From a checkpoint of a small mixture-of-experts model trained on Wikipedia.
Experts: 64 SwiGLU neurons an expert, 1 pick a token, a sigmoid router, a shared expert of 64 neurons.
Below are experts of layer 5 (counted from 0) of a mixture-of-experts language model. Rows are named router (the router's row for the expert), gate (a neuron's input weights, with its number), up (a neuron's input weights, with its number) and show model dimensions 0-127. Each number is 50 + 10 x the weight over its row's rms, rounded and kept within 0 to 99.
After each expert's rows: a language model's description of what the expert responds to. This comes from a sample of Wikipedia text that the model never trained on.

# expert 0
router:51 54 49 23 29 46 48 41 33 64 39 55 60 67 32 68 44 52 60 62 59 58 48 45 44 37 63 32 58 44 58 49 56 38 54 48 52 53 53 41 50 58 58 58 52 62 48 44 44 45 56 58 33 47 60 37 36 37 50 56 67 59 53 39 48 35 45 38 63 22 45 55 59 51 46 43 63 50 64 47 25 50 51 38 53 54 58 49 45 53 64 49 57 51 56 52 52 63 44 24 62 43 45 59 44 60 53 60 54 49 38 34 37 38 44 66 59 52 47 59 51 55 47 57 45 64 37 50
gate0:50 52 40 58 61 40 56 63 63 53 55 50 60 53 47 48 49 21 54 45 72 54 37 35 26 56 54 44 53 46 54 49 47 26 54 59 33 47 58 45 59 50 57 52 37 49 49 61 55 66 63 54 46 41 46 62 55 53 51 54 52 37 45 39 50 57 32 39 63 28 41 48 56 58 52 41 47 52 48 43 54 47 46 63 51 54 51 42 45 52 64 56 60 49 45 52 40 52 33 42 75 43 43 38 58 53 44 37 31 55 39 66 29 37 38 49 44 45 63 69 65 52 51 57 64 69 52 62
up0:51 79 62 29 58 56 52 56 70 53 30 59 49 63 31 50 53 51 42 40 75 43 40 37 61 54 53 57 47 50 48 63 51 42 42 50 23 51 60 51 42 56 54 68 47 43 52 51 50 77 50 47 54 66 44 55 43 53 47 39 51 34 56 48 50 62 25 51 52 41 39 44 69 54 50 57 53 49 70 67 32 58 49 59 60 56 54 55 51 47 43 46 59 69 44 50 56 53 43 55 50 41 49 50 46 61 46 49 44 56 58 48 46 42 47 69 39 48 55 53 55 41 61 41 38 43 45 69
It responds to: Line breaks after headings. Line-break tokens closing a sentence, table row, list item or section heading such as ==Plot== or ==Bibliography==, plus some sentence-final periods.

# expert 11
router:46 57 56 44 28 57 39 42 34 48 50 56 51 49 32 48 17 47 54 47 53 48 41 47 52 62 58 46 31 53 48 44 69 46 52 42 57 50 58 33 49 63 46 55 46 49 40 18 29 54 52 47 52 62 54 38 46 52 54 41 58 48 64 49 40 44 49 51 48 35 49 53 57 60 32 51 52 57 60 51 54 53 61 38 48 56 51 59 40 46 51 62 54 39 43 43 71 46 56 43 46 63 48 51 40 59 56 54 48 73 30 40 31 38 64 65 65 45 61 57 54 31 46 57 63 41 43 49
gate1:54 59 55 46 52 67 40 59 44 27 50 44 41 46 73 55 34 35 56 53 49 64 33 41 35 37 60 54 29 43 55 44 63 38 54 56 48 47 51 44 43 54 51 37 43 52 44 52 40 59 48 43 56 65 53 39 57 66 44 61 51 49 31 48 72 50 59 58 55 38 37 46 30 56 57 44 59 48 47 73 52 38 41 48 41 65 38 49 74 45 63 45 53 46 53 37 46 40 55 44 52 55 58 55 54 59 57 59 59 41 38 68 38 31 63 46 50 66 62 49 38 58 44 49 40 49 51 63
up1:61 52 52 52 52 52 41 42 45 39 63 40 48 52 57 60 42 57 42 65 35 49 49 54 55 47 55 40 43 40 43 61 48 57 58 53 53 52 49 46 42 52 48 61 19 37 46 44 63 55 50 42 56 65 35 53 57 43 49 38 42 57 52 57 51 53 68 38 68 38 65 36 51 68 63 43 59 43 47 34 56 41 48 43 45 42 54 56 48 67 47 54 42 42 50 67 24 50 58 58 59 58 54 61 69 35 23 33 51 68 45 58 61 62 75 45 42 46 46 68 44 62 45 39 52 56 49 46
It responds to: Surname and place endings. Final pieces of surnames and place names, such as Bow-en, Bra-z-il, Erick-son, -burg, -ford, -ton, often before commas.

# expert 9
router:49 46 56 46 40 40 66 47 59 49 67 37 60 47 55 34 42 49 53 57 67 51 32 52 50 55 62 46 40 86 62 63 63 49 32 42 55 37 46 55 46 43 53 47 49 55 44 24 54 28 46 57 44 76 53 44 48 55 49 61 65 46 69 57 57 33 55 44 49 48 49 47 62 58 48 54 62 49 67 47 41 56 61 35 47 64 41 44 34 40 58 42 50 50 56 57 56 65 52 44 55 49 39 59 41 62 39 68 43 50 62 39 48 51 47 61 51 32 50 43 59 41 56 61 39 41 48 46
gate0:55 60 56 44 49 51 57 52 49 31 53 64 51 45 61 49 47 40 56 43 57 51 37 35 40 55 62 60 48 55 40 42 60 43 51 53 71 51 61 53 50 46 45 44 54 27 62 16 34 48 51 50 19 61 42 26 37 53 64 56 54 42 63 56 51 38 47 50 62 57 52 47 42 44 46 49 46 60 53 61 45 48 70 47 48 66 54 34 35 53 50 44 55 65 55 28 58 61 54 42 40 56 42 53 46 60 68 68 47 45 46 39 52 39 38 51 51 53 44 59 66 55 55 33 38 52 52 43
up0:58 49 69 47 43 41 51 72 53 60 46 30 51 48 67 43 50 48 38 62 46 42 47 46 60 48 59 63 57 54 54 57 69 50 51 74 55 53 34 44 26 58 55 44 56 46 46 49 61 47 42 51 37 38 72 74 64 61 33 38 51 60 56 45 64 46 62 51 52 40 28 42 48 55 53 43 52 23 73 57 49 38 43 60 54 49 36 41 52 41 42 57 49 55 50 37 52 36 48 48 55 42 48 68 40 65 45 49 65 46 53 51 44 60 60 46 54 41 45 35 53 41 59 42 44 52 47 50
It responds to: Consonant pieces mid-word. Single consonants or clusters like t, p, st, m inside words, as in syn-t-actic, depar-t-ment, reproduc-t-ive, os-c-illator.

# expert 23
router:34 51 52 27 38 63 64 50 48 57 56 29 54 65 34 46 57 53 69 60 55 46 54 56 36 42 57 38 36 49 62 50 50 49 60 55 45 48 45 49 50 63 46 54 71 44 41 30 41 58 52 58 38 77 64 46 49 39 65 61 55 44 51 49 30 33 71 52 66 40 53 55 55 49 32 43 58 49 71 45 38 42 49 34 36 59 50 56 51 49 49 54 38 42 51 53 53 52 53 43 57 39 58 52 33 53 39 59 51 39 35 49 32 57 63 49 58 52 40 42 42 48 48 59 53 67 46 57
gate1:55 40 48 52 28 52 38 39 51 42 62 34 56 60 60 52 48 42 46 54 38 38 54 48 48 48 49 45 26 54 51 51 36 66 64 30 51 35 58 52 43 47 50 60 50 44 22 40 52 64 46 48 43 71 47 41 38 48 43 53 56 36 48 46 43 65 44 59 53 45 41 59 52 54 51 54 50 58 70 44 51 36 42 49 55 72 56 59 53 52 47 64 76 58 49 38 50 54 29 42 47 49 58 34 39 47 47 58 58 38 64 49 41 55 55 54 52 48 59 32 51 41 84 50 48 47 48 59
up1:54 46 40 45 53 58 62 56 60 30 63 64 45 47 43 48 59 61 47 57 51 35 45 63 60 49 57 62 51 54 52 56 59 50 59 46 50 37 41 37 28 47 50 59 38 57 51 35 53 74 59 52 55 47 64 55 50 36 61 47 51 34 54 61 57 42 66 43 42 42 50 26 61 51 75 52 43 40 45 43 44 60 63 69 52 62 49 74 62 49 47 55 46 30 68 56 37 52 58 46 51 52 52 63 47 82 49 45 50 54 51 46 47 58 39 64 60 46 52 63 37 53 42 60 48 50 54 64
It responds to: Ordinals and letter s. Ordinal and count words like first, third, five, following after the, plus the piece s inside words such as the-s-is, Mo-s-cow.

# expert 8
router:50 44 51 42 49 61 64 42 63 55 36 57 60 54 40 53 37 56 53 59 63 48 35 51 47 62 47 60 60 69 44 44 49 35 42 52 48 37 58 18 55 43 44 45 51 48 51 50 57 55 49 54 42 68 40 49 47 45 45 55 53 59 61 46 56 49 42 48 69 40 47 60 44 50 53 33 48 43 52 49 43 28 48 27 45 51 71 43 33 37 72 62 49 54 48 46 49 66 55 41 54 54 55 38 38 29 61 70 40 58 28 44 40 50 54 51 62 46 57 41 62 32 34 48 51 60 55 60
gate1:52 37 48 63 53 56 65 48 59 36 57 33 39 53 52 78 50 43 29 64 52 32 47 42 56 67 56 44 39 68 27 54 45 42 62 59 56 44 63 40 42 44 39 65 67 49 54 65 47 43 44 55 33 63 48 54 45 52 41 54 31 61 61 48 51 53 58 54 51 46 61 47 45 48 50 45 50 31 60 36 42 34 42 33 50 48 49 42 49 41 55 55 36 53 63 44 52 59 40 47 62 54 60 51 44 43 65 50 41 64 36 63 36 57 47 44 52 40 55 35 57 51 53 55 48 76 53 44
up1:66 72 34 65 57 66 39 43 63 51 53 61 33 54 63 59 51 43 65 39 54 39 81 46 49 46 53 37 47 60 46 48 72 39 49 43 46 76 47 56 44 42 73 46 32 45 38 53 48 61 54 53 27 52 61 62 44 47 55 45 50 47 29 49 43 63 62 68 50 42 38 65 56 40 51 49 60 55 41 54 47 65 53 50 49 53 32 50 49 49 41 45 54 55 41 47 50 44 33 60 36 37 48 51 45 48 55 42 49 57 41 46 49 64 48 45 52 59 35 56 51 51 42 50 43 46 54 33
It responds to: Infobox list fields. Dashes opening lines of infobox or taxonomy lists, colons, and field labels like Location, Born, Coordinates, as in Height, ZIP code, Phylum.

# expert 10
router:46 46 61 48 47 54 61 50 36 46 66 58 60 56 32 57 34 47 55 37 58 44 40 53 42 52 59 29 45 69 48 40 51 39 49 41 49 50 40 43 37 54 38 57 47 50 53 38 41 69 48 49 30 49 46 50 43 55 53 42 55 48 80 51 48 35 35 46 53 40 45 46 59 43 42 53 56 57 67 36 48 55 66 38 48 54 46 31 36 54 53 48 61 62 58 66 55 50 49 29 58 79 63 46 56 44 40 58 26 49 38 36 45 35 63 54 47 42 46 58 48 43 58 53 62 43 37 53
gate1:51 43 55 33 49 41 49 37 44 50 56 51 52 45 54 52 52 62 51 49 28 60 47 54 38 31 48 43 31 61 50 42 55 46 54 62 31 34 41 53 42 52 51 28 57 58 56 57 51 35 54 50 29 47 44 32 51 42 40 42 51 56 62 29 38 48 45 50 43 37 61 45 46 46 21 55 59 44 60 62 50 45 67 57 44 73 35 49 42 61 66 50 61 33 66 52 39 56 52 56 43 47 59 53 52 42 53 51 32 49 64 66 59 65 34 57 54 53 50 54 51 43 48 32 45 65 48 46
up1:48 50 50 33 46 36 52 55 37 26 50 59 39 39 47 52 46 44 48 46 45 49 55 62 44 52 43 39 51 37 53 40 37 52 40 35 46 46 45 54 42 55 38 64 41 48 59 54 47 65 51 49 49 42 36 56 30 41 50 48 51 37 57 58 52 54 57 40 44 35 44 60 38 46 36 67 75 40 62 55 50 55 54 56 48 60 37 46 48 61 51 63 46 58 59 46 52 40 38 64 73 60 48 51 55 18 60 39 35 45 61 50 44 46 48 37 76 50 27 62 61 36 57 42 51 65 55 49
It responds to: Plural s and possessives. Suffix s and inflections like ed, ing, ers, plus possessive pronouns his, her, their, its, as in Missis-s-ippi, revolve-s, Cole's.

# expert 5
router:55 31 51 35 59 59 68 52 43 32 52 37 46 50 46 41 55 51 55 48 54 42 47 34 40 50 74 18 42 63 69 42 63 51 45 58 51 43 50 39 44 51 60 43 40 43 55 39 53 68 65 57 45 52 44 49 56 56 57 63 45 61 73 40 58 37 58 51 49 37 55 43 36 38 55 54 50 51 69 49 43 46 59 45 34 60 54 42 49 45 76 57 58 57 49 49 46 66 48 41 46 61 47 63 51 52 51 64 40 39 44 37 43 34 43 58 61 52 48 51 60 60 55 43 38 65 36 61
gate1:72 36 54 42 56 47 46 53 44 59 54 60 56 55 51 36 47 44 40 47 57 53 40 43 61 57 53 36 38 38 51 38 49 40 47 71 36 46 43 43 41 48 55 73 32 29 43 43 47 55 63 51 57 50 52 45 55 48 56 44 63 56 47 67 63 36 58 42 67 42 46 61 70 52 67 49 50 52 58 39 59 56 53 47 70 53 58 58 46 58 52 57 59 44 58 50 75 43 56 48 35 74 49 61 47 51 51 64 49 50 38 64 36 39 41 37 62 45 75 40 54 46 57 45 39 39 43 42
up1:61 48 53 41 51 68 48 52 49 51 35 51 54 51 51 58 68 57 45 53 38 66 59 44 53 36 69 52 38 42 52 57 51 47 39 55 41 37 68 53 49 46 48 30 55 59 43 46 54 41 40 50 35 54 50 36 55 50 63 62 12 54 51 62 42 39 59 62 47 63 59 39 61 49 71 59 44 55 83 44 70 57 65 41 51 46 50 53 43 42 43 54 58 39 54 65 44 60 52 50 61 54 46 52 40 42 48 46 52 44 60 60 63 49 63 56 36 54 41 45 54 66 48 58 53 61 69 52
It responds to: Pieces after con- prefix. Second word pieces following a prefix, especially con- or pre-, such as con-ven-ed, con-di-ments, con-den-sed, pre-mi-ere.

# expert 6
router:47 43 52 36 38 50 70 62 43 66 38 56 53 62 39 53 46 62 47 58 53 56 44 49 44 56 55 61 45 62 60 53 49 46 43 59 52 52 49 44 35 65 46 62 49 44 49 42 35 73 68 52 49 59 66 50 31 61 32 24 58 48 63 33 43 45 47 56 46 22 44 46 46 44 40 35 73 41 57 57 32 51 68 54 51 58 46 61 47 53 53 46 49 42 46 56 66 45 44 48 52 39 59 56 40 46 50 58 43 43 50 29 35 44 58 53 57 44 37 49 61 36 54 51 60 31 36 49
gate6:49 55 38 45 51 49 47 45 33 61 45 56 45 65 40 62 35 54 56 50 64 42 44 50 51 54 49 66 39 41 56 46 46 49 49 50 51 48 45 40 67 58 64 70 71 23 34 58 61 36 57 51 47 46 46 48 50 47 37 42 47 49 37 54 68 53 50 32 40 44 44 39 49 63 42 42 53 46 69 33 46 54 54 46 55 48 43 46 55 41 67 70 49 33 73 59 53 53 45 35 53 62 61 65 38 54 48 55 62 32 46 35 26 41 47 47 61 53 45 41 50 42 59 47 29 52 44 60
up6:39 60 59 57 57 37 67 57 36 44 72 56 41 56 42 52 37 33 65 40 39 42 61 48 61 62 33 58 51 53 51 50 44 53 58 59 52 43 42 52 47 55 64 41 54 37 55 61 60 40 46 56 17 39 50 48 54 58 54 50 63 51 56 53 40 50 54 70 42 26 57 48 46 53 62 44 27 52 63 41 41 40 45 43 51 36 41 67 57 77 54 40 55 56 57 31 61 35 43 42 58 38 52 47 60 55 57 64 52 65 44 52 54 59 49 38 54 49 62 48 57 46 58 51 58 56 63 53
It responds to: Mid-word consonant pieces. Second or later pieces inside ordinary words, often before suffixes, such as oppo-s-ite, some-time-s, Surve-y-s, weap-on, mat-ter.